Below are experts of layer 3 (counted from 0) of a mixture-of-experts language model. Rows are named down (a neuron's output weights, with its number) and show model dimensions 0-127. Each number is 200 + 30 x the weight over its row's rms, rounded and kept within 0 to 999.
Before each expert's rows: "raises" lists some tokens whose logits its average output raises strongly, later layers aside. This comes from a sample of Wikipedia text that the model never trained on.

# expert 10
raises: ", ", "-", ".", ". ", "' ", "/"
down8,183,184,171,174,209,182,177,234,205,237,204,152,192,178,190,161,191,164,264,247,222,193,206,205,213,177,202,169,205,210,223,219,171,170,234,180,215,209,194,191,224,178,198,241,212,173,187,193,186,161,233,189,241,233,158,155,300,206,240,241,175,244,199,198,169,205,223,166,247,245,199,210,258,176,190,198,243,241,254,211,166,176,185,144,237,176,217,153,226,211,194,159,171,195,202,185,201,194,197,148,184,198,197,167,136,221,190,222,199,146,184,223,177,204,194,222,179,280,140,214,218,225,244,212,172,183,165,183
down9,189,203,194,178,204,255,180,179,219,257,203,176,244,127,205,211,230,199,259,227,236,139,207,157,241,280,187,223,154,246,262,195,223,165,213,184,223,249,180,220,183,185,218,244,224,205,185,175,203,197,195,150,173,164,152,226,201,181,173,213,199,238,166,177,223,164,224,203,168,167,203,162,212,172,174,205,152,218,265,216,182,212,236,211,191,205,204,205,229,203,180,142,195,189,214,220,188,177,202,246,191,209,208,176,188,167,172,204,233,210,209,181,225,202,208,250,149,154,194,220,165,196,229,148,230,159,148,215
down10,198,184,178,220,193,177,176,257,151,208,211,186,200,198,211,151,194,208,175,196,205,191,195,209,180,145,187,183,168,238,155,185,184,192,258,166,211,196,254,230,185,224,158,192,235,183,160,191,211,165,239,218,183,170,189,231,162,190,200,267,199,218,191,207,179,178,122,208,208,214,223,179,162,200,222,159,156,164,114,197,215,169,222,207,186,206,194,131,216,206,185,203,162,191,173,176,233,246,182,200,265,196,228,204,237,194,248,276,150,233,235,210,235,231,213,252,226,184,178,197,181,163,159,190,194,228,156,196

# expert 26
raises: "on", ". ", "ol"
down8,158,165,228,227,142,173,161,157,238,174,213,250,201,238,154,221,177,207,165,229,224,201,165,200,244,169,181,181,193,202,218,256,275,218,220,176,218,192,205,204,245,207,222,182,229,190,189,149,179,183,208,170,180,182,174,235,230,206,160,215,185,166,182,177,235,211,213,204,153,197,135,254,206,217,199,197,205,147,221,183,265,210,211,158,181,201,212,184,195,230,215,234,206,219,223,275,182,144,171,233,219,166,193,196,211,184,210,260,260,240,147,209,177,208,241,205,228,223,246,212,215,153,198,186,182,176,227,196
down9,283,214,205,199,220,204,233,214,219,220,197,195,190,148,128,167,132,202,174,231,205,157,209,185,207,266,194,222,224,225,228,194,162,181,210,212,173,155,217,203,169,168,234,206,218,161,210,257,240,197,192,150,202,198,219,194,204,202,204,193,206,178,217,248,139,179,247,184,150,154,214,181,170,248,174,195,177,141,208,246,196,250,195,200,186,218,208,185,216,202,203,191,193,128,190,168,225,208,213,232,211,188,238,196,178,209,218,180,234,166,218,291,179,202,212,200,179,203,284,236,212,221,213,217,225,220,178,212
down10,197,178,177,161,191,216,207,216,178,211,216,212,227,222,203,200,212,176,212,149,279,228,200,200,142,193,206,185,191,169,147,261,204,219,203,207,233,179,178,203,220,214,176,186,232,196,194,207,251,250,254,235,182,245,200,233,170,170,183,230,150,187,189,188,176,176,205,278,191,211,206,218,274,232,241,192,226,185,202,151,215,239,211,147,207,207,238,176,189,183,148,190,260,229,189,214,246,181,223,176,222,166,203,286,222,206,162,223,249,212,221,236,202,183,174,194,202,211,214,282,225,210,219,157,183,202,207,205

# expert 19
raises: "P ", "S ", "M ", "D ", "T "
down8,195,127,199,171,156,235,179,180,176,243,185,166,189,282,211,201,203,149,196,176,160,170,192,200,190,190,163,185,148,175,251,206,207,238,191,257,188,177,214,190,226,156,191,212,236,182,181,196,217,186,223,160,206,172,186,108,205,207,158,205,185,179,246,257,204,195,178,215,198,179,229,164,152,163,229,142,189,209,159,153,220,214,199,200,207,194,217,197,273,208,193,217,238,213,191,148,178,185,208,200,201,160,163,169,247,178,250,198,236,210,220,196,208,223,197,242,216,222,222,192,273,198,207,218,158,211,184,220
down9,238,261,196,227,186,207,178,209,210,187,187,237,154,160,280,213,195,225,159,229,227,176,214,162,192,180,126,204,214,213,204,159,177,201,251,192,225,229,213,173,175,200,209,193,261,257,165,197,183,223,155,210,238,209,196,217,231,194,226,160,218,167,184,236,169,170,216,225,169,163,226,138,208,209,116,210,179,164,153,215,213,167,204,238,204,198,217,184,172,154,189,143,215,180,169,191,186,242,171,190,213,213,174,218,168,214,179,191,204,200,160,187,212,166,168,231,190,220,236,132,160,190,199,248,225,188,246,214
down10,207,171,150,160,144,202,236,214,217,230,155,197,242,177,189,261,166,188,203,221,186,210,215,205,196,183,179,209,178,225,200,252,214,229,185,192,212,233,217,209,174,181,194,179,178,225,176,241,198,150,214,169,225,188,223,146,207,178,214,134,236,231,192,210,180,224,226,174,213,218,263,138,187,190,201,169,205,180,204,178,138,192,178,175,187,209,189,218,167,133,216,194,170,123,109,186,222,179,255,204,210,205,202,200,177,241,176,189,179,209,168,237,225,202,209,243,153,220,173,158,191,195,235,133,204,202,203,145

# expert 21
raises: "==", "===", "=== ", "== ", "- ", "of "
down8,213,167,169,208,187,190,238,240,152,194,202,245,188,206,190,203,208,169,233,270,187,157,168,140,180,175,228,207,182,173,206,219,239,198,163,171,187,197,173,178,168,213,221,208,226,151,183,148,193,212,189,226,243,231,186,192,181,155,238,216,188,226,182,232,285,201,190,173,149,189,235,237,177,178,244,205,211,149,262,220,169,195,201,255,185,165,215,177,173,233,212,218,210,208,226,171,217,230,203,220,203,182,188,245,246,155,247,168,190,218,203,180,236,270,196,174,159,167,220,201,156,151,233,183,203,228,166,235
down9,223,197,219,178,180,191,220,228,228,223,189,200,174,228,198,186,214,176,175,198,225,178,195,155,195,172,229,228,215,203,155,184,197,233,155,197,203,175,241,172,157,179,181,160,208,194,199,184,225,195,204,205,213,178,229,199,154,217,207,175,144,164,195,184,183,237,205,257,165,181,181,216,251,160,196,202,217,224,182,151,242,140,207,199,188,170,221,182,187,188,182,171,170,243,208,220,196,214,210,166,300,151,155,226,101,148,231,203,239,163,244,213,147,188,140,189,209,251,147,206,183,250,228,183,220,202,213,213
down10,241,195,213,193,209,166,188,181,180,157,151,202,195,250,181,200,237,170,185,219,230,169,191,188,155,213,182,200,247,172,239,219,202,196,201,222,166,201,219,268,225,228,170,170,251,167,225,178,277,235,209,156,197,211,204,171,195,215,160,205,267,153,238,227,213,232,203,231,183,177,191,172,167,221,200,219,187,155,221,221,250,251,235,251,182,192,212,186,176,230,212,222,166,177,175,224,170,146,191,179,150,229,197,141,168,216,220,156,214,227,165,165,219,188,218,219,202,234,236,203,227,158,201,169,147,213,146,161

# expert 22
raises: "e ", "er ", "ers", "en ", "et"
down8,218,198,175,194,175,201,254,154,230,179,170,216,203,219,239,168,199,189,183,209,182,207,184,161,213,155,195,191,189,227,197,228,139,246,213,237,229,198,244,209,205,218,135,229,227,182,236,147,218,272,177,189,196,194,187,202,224,234,143,155,174,197,199,250,182,180,255,232,204,250,249,167,179,185,180,254,200,184,172,175,200,191,136,211,164,230,191,235,151,183,187,185,192,175,218,194,164,194,244,196,226,256,231,208,252,199,215,231,193,161,194,247,200,179,218,201,216,140,205,196,208,260,203,200,225,147,233,154
down9,202,218,144,197,160,210,224,218,210,167,221,173,197,190,244,194,154,252,179,257,143,234,158,228,207,213,185,198,191,228,160,214,194,203,184,143,233,215,222,178,254,219,194,159,216,192,177,178,193,179,225,169,215,238,212,170,188,195,205,225,232,218,193,204,176,204,143,215,226,192,209,183,245,154,222,171,217,177,184,185,262,191,272,205,201,177,166,198,247,287,180,183,200,178,171,167,244,198,162,223,213,213,183,196,209,166,263,199,148,203,210,161,210,217,184,230,208,212,148,128,185,195,186,242,249,206,251,212
down10,196,226,172,202,214,190,219,158,219,160,182,213,200,236,146,186,220,210,250,180,223,172,171,226,207,231,158,204,147,222,223,201,211,254,178,248,202,168,193,180,198,171,209,227,162,216,243,279,141,231,233,236,201,157,179,145,213,131,243,214,213,174,216,179,200,215,236,213,224,231,171,203,206,217,156,198,213,245,236,215,235,210,178,200,197,150,188,206,269,131,190,176,224,168,202,176,186,209,200,162,209,219,224,159,268,156,225,231,223,203,184,163,243,215,169,153,206,190,158,196,213,186,219,214,193,184,242,225

# expert 5
raises: "of ", "in ", "for ", "and ", "(", "with "
down8,177,268,189,219,158,154,195,199,179,164,196,227,180,213,143,208,197,207,232,258,201,232,230,187,202,193,167,227,209,177,203,243,176,223,211,175,122,144,218,179,198,226,222,181,176,192,199,165,201,211,225,216,217,250,208,199,198,188,193,182,198,199,163,197,158,216,193,193,218,174,173,164,172,210,155,156,217,214,197,134,161,141,172,227,203,242,196,149,180,210,220,179,174,179,230,154,180,162,164,226,169,158,226,166,176,182,234,177,155,182,222,264,203,252,163,111,246,215,199,175,197,199,205,198,169,176,166,172
down9,179,215,194,189,143,240,190,174,126,191,230,233,228,135,163,189,207,244,149,177,241,210,193,184,202,238,173,143,195,193,170,208,195,150,243,194,159,215,223,187,191,229,139,207,212,174,211,196,185,212,205,217,175,213,218,209,232,260,197,175,258,204,236,229,255,176,219,175,204,198,199,238,191,174,89,148,166,178,196,209,198,218,232,210,229,218,214,221,190,175,221,172,230,206,180,216,219,241,195,133,192,221,197,216,167,186,175,177,206,212,188,206,177,181,224,191,242,235,226,238,217,213,198,155,194,230,131,180
down10,184,216,179,173,261,245,261,168,200,208,146,195,202,130,187,188,243,214,178,201,220,172,127,185,162,210,205,155,190,188,197,173,189,153,138,211,246,183,199,186,221,167,173,235,216,208,190,215,169,193,221,194,219,189,181,201,254,218,180,158,173,222,227,160,204,151,161,179,161,212,201,211,191,227,200,229,180,200,157,185,231,183,189,189,225,202,188,257,175,180,182,166,193,175,186,172,204,224,175,146,179,200,170,249,217,165,188,171,247,196,170,192,201,124,217,239,189,225,163,223,141,190,272,221,204,253,227,204

# expert 16
raises: "o ", "her ", "vid"
down8,209,207,170,209,203,258,213,204,194,212,185,160,260,194,180,150,195,236,183,251,185,200,202,219,173,201,223,287,181,220,197,206,206,270,235,160,240,187,174,148,169,215,194,200,190,236,153,149,202,169,177,260,246,195,200,225,181,172,163,166,222,181,229,176,162,182,207,170,148,155,159,207,232,194,258,213,227,198,228,147,188,245,157,196,188,233,232,194,179,209,194,193,234,180,184,190,203,162,212,243,159,223,202,243,199,231,244,237,206,212,113,233,211,235,218,177,226,220,205,215,225,182,204,224,188,223,195,193
down9,119,167,246,244,212,172,252,183,236,222,118,244,251,175,153,176,174,167,194,201,204,230,233,188,150,213,188,193,186,225,209,233,231,200,187,232,218,196,217,192,178,212,253,241,178,192,194,158,191,177,175,209,218,189,223,260,201,220,204,224,225,243,173,160,212,219,222,182,225,207,207,201,241,212,201,154,213,233,255,165,186,149,228,185,162,189,234,206,175,223,230,197,149,213,244,198,212,263,191,225,154,156,210,215,195,221,180,166,189,221,188,189,158,201,247,230,200,189,207,222,256,248,188,233,242,189,174,213
down10,239,257,235,191,191,222,217,200,210,149,183,182,188,140,169,136,202,200,177,207,219,200,196,159,237,191,178,255,125,165,201,186,198,183,192,173,264,223,220,234,124,166,166,174,197,214,205,205,169,202,199,182,179,150,235,222,175,159,176,184,227,216,223,196,188,181,248,193,183,144,201,207,168,205,155,223,187,217,214,230,240,174,189,229,217,183,246,210,165,155,213,201,203,201,266,233,202,195,182,206,168,189,232,226,230,203,193,186,177,220,147,182,180,190,161,251,148,215,215,208,143,199,239,143,184,226,149,186

# expert 25
raises: ", ", ". ", "–", "."
down9,174,142,190,169,220,216,146,167,235,256,181,234,197,169,183,181,220,169,164,196,192,192,186,183,159,208,171,167,208,197,155,206,163,198,171,222,140,202,198,207,147,230,208,157,261,183,254,239,186,222,227,161,160,182,199,180,216,140,236,187,141,216,210,217,246,232,230,175,187,221,192,221,218,207,217,229,156,223,160,242,193,229,182,150,205,174,165,229,178,155,131,180,243,182,217,212,185,223,224,149,257,185,197,220,167,157,193,174,186,209,186,233,209,219,221,172,225,178,238,220,198,182,233,190,186,143,166,207
down10,183,164,197,225,180,174,198,240,237,298,193,213,194,198,173,242,196,218,182,195,251,233,233,209,187,179,219,145,192,189,231,228,209,289,168,222,271,195,225,198,182,177,226,225,211,183,229,209,231,217,169,212,131,174,145,264,189,168,176,218,228,218,210,155,180,221,164,236,218,181,241,160,266,144,198,176,132,211,187,234,160,201,212,175,206,169,138,225,210,241,198,243,215,176,216,199,203,230,223,203,209,183,233,211,167,178,213,206,208,170,174,185,219,213,230,234,196,235,177,209,191,226,205,189,201,203,208,207
down11,237,230,192,258,210,180,211,198,193,199,236,216,199,130,166,161,223,233,190,215,222,207,184,219,207,140,223,238,209,190,221,225,288,263,176,228,204,244,234,188,201,203,206,173,193,193,201,234,246,183,212,235,222,228,240,225,242,161,203,165,195,134,227,210,178,174,214,223,209,191,180,204,218,190,239,211,197,202,197,227,224,197,195,238,215,225,254,206,222,162,161,214,234,262,192,229,246,271,154,178,194,230,166,196,164,221,222,152,224,180,196,191,151,164,238,157,239,178,224,178,208,208,195,239,230,256,200,204

# expert 28
raises: "\n\n", ", ", "\n"
down8,250,169,216,205,154,244,206,210,225,179,236,170,144,229,232,176,235,202,233,206,231,182,234,256,223,198,205,192,151,188,196,212,190,183,212,146,172,237,190,230,231,198,194,189,176,218,164,183,203,191,232,185,236,211,169,223,210,150,254,153,224,174,271,193,239,211,191,180,202,201,193,137,174,195,213,207,212,206,207,181,207,180,177,179,223,275,248,241,239,217,186,203,253,220,165,213,201,256,200,199,208,236,130,222,213,215,199,197,180,150,233,211,247,145,222,211,240,192,206,221,156,176,159,165,167,245,241,220
down9,166,161,218,209,162,206,190,228,165,200,181,188,184,196,178,173,239,154,206,165,145,181,193,186,210,222,213,181,163,174,198,189,212,185,206,223,208,284,210,251,233,234,171,226,198,190,211,199,187,166,242,167,148,205,238,121,188,183,155,228,188,202,166,265,200,202,208,221,232,202,242,173,166,199,231,164,209,189,161,232,209,155,214,189,180,238,172,208,213,172,184,225,210,196,166,207,223,216,181,196,207,170,157,153,265,162,219,218,222,205,187,210,238,228,171,180,192,275,218,175,204,189,227,234,106,178,257,185
down10,185,169,244,220,229,215,196,229,238,183,220,204,229,233,121,185,191,145,218,166,222,195,258,199,180,253,238,211,160,186,195,228,213,179,190,215,177,204,193,206,271,193,212,170,212,211,191,203,229,219,279,186,146,189,223,191,185,156,214,205,208,218,216,204,255,188,162,155,195,190,204,209,230,178,248,167,228,170,211,170,199,217,199,210,182,194,243,217,151,184,210,198,154,223,213,196,164,213,218,222,241,205,209,187,185,239,210,180,165,260,188,180,223,201,194,221,154,220,185,169,234,116,276,225,156,209,211,131

# expert 12
raises: "They ", "===", "different ", "their ", "===="
down9,193,182,160,202,172,227,256,171,237,191,270,195,223,203,189,205,142,228,153,193,185,125,233,212,215,158,202,219,198,225,244,228,208,192,174,202,202,166,221,225,221,194,225,184,256,179,147,223,189,188,179,178,195,169,176,169,231,164,183,154,202,168,229,200,164,202,185,178,179,193,129,220,200,155,232,195,247,213,201,234,184,139,198,133,196,144,178,225,203,157,177,255,159,185,169,205,209,244,220,182,190,141,187,174,162,196,203,191,180,224,202,216,254,175,177,202,182,243,184,165,171,217,190,212,250,219,219,243
down10,207,245,228,188,183,187,206,190,159,191,230,211,209,224,182,229,195,183,195,262,261,272,175,202,197,194,154,213,163,219,189,238,207,223,209,202,204,168,166,164,251,214,218,195,177,221,166,231,207,215,208,220,199,241,222,223,251,159,190,159,224,235,264,207,181,221,163,195,158,252,246,233,186,204,209,208,190,150,211,206,205,268,229,213,231,201,227,275,281,226,240,181,200,178,196,230,206,208,208,268,193,215,159,197,248,214,159,194,210,177,207,174,176,180,161,215,239,164,203,259,177,176,186,183,195,239,222,189
down11,200,165,182,253,217,125,176,193,244,194,202,204,271,240,202,208,172,236,229,189,240,186,225,211,141,246,161,184,238,231,205,201,169,185,237,184,174,190,244,197,174,169,211,163,185,172,243,169,205,177,220,228,139,187,210,216,248,189,231,211,206,211,224,200,214,215,212,195,181,178,146,160,218,197,185,199,189,207,244,168,254,204,182,230,219,185,204,218,179,200,217,153,203,179,217,195,203,218,220,169,178,238,160,236,213,241,158,164,246,192,217,171,219,178,163,154,256,200,259,279,201,190,192,242,146,213,158,178

# expert 17
raises: "to ", "by ", "the ", "in "
down8,213,178,197,193,216,204,186,207,246,187,158,216,218,307,255,209,202,200,169,222,172,226,197,146,196,201,249,196,203,234,171,189,172,196,157,248,146,208,127,184,217,182,247,187,217,173,224,188,197,189,196,173,255,186,197,210,204,179,154,196,208,224,162,137,210,227,131,199,170,219,189,227,213,184,226,186,240,244,166,189,177,231,189,198,184,231,182,185,259,215,160,212,215,199,198,232,194,192,214,206,284,205,191,212,184,130,168,205,185,209,250,145,211,236,185,204,206,165,160,186,204,185,217,217,230,180,183,148
down9,214,216,203,205,180,185,170,261,199,180,150,208,215,132,218,221,197,202,221,194,180,244,183,197,226,242,191,209,281,240,208,171,122,190,196,210,195,146,151,150,204,189,206,249,231,195,188,181,169,224,219,195,198,236,225,192,179,184,207,218,203,213,236,159,225,212,156,236,242,182,208,194,208,222,142,196,172,168,173,216,215,155,199,244,165,211,196,174,205,182,168,229,210,207,149,179,194,229,195,279,226,172,155,233,229,204,170,185,191,177,166,215,185,244,156,197,167,203,176,162,249,145,244,225,228,243,213,236
down10,186,250,288,167,212,201,169,200,158,201,164,221,200,164,208,241,188,192,202,203,230,303,225,136,213,206,166,159,210,172,211,165,262,169,206,231,217,169,167,177,229,210,204,210,195,177,209,204,181,125,225,192,184,170,191,240,192,210,175,212,231,224,174,179,212,200,176,156,222,186,178,246,212,223,162,205,152,187,205,214,135,207,222,214,198,200,211,144,179,207,218,209,187,244,222,190,211,207,154,132,224,191,224,145,148,205,159,218,187,216,192,184,202,246,172,210,193,217,236,230,186,138,204,194,197,188,225,160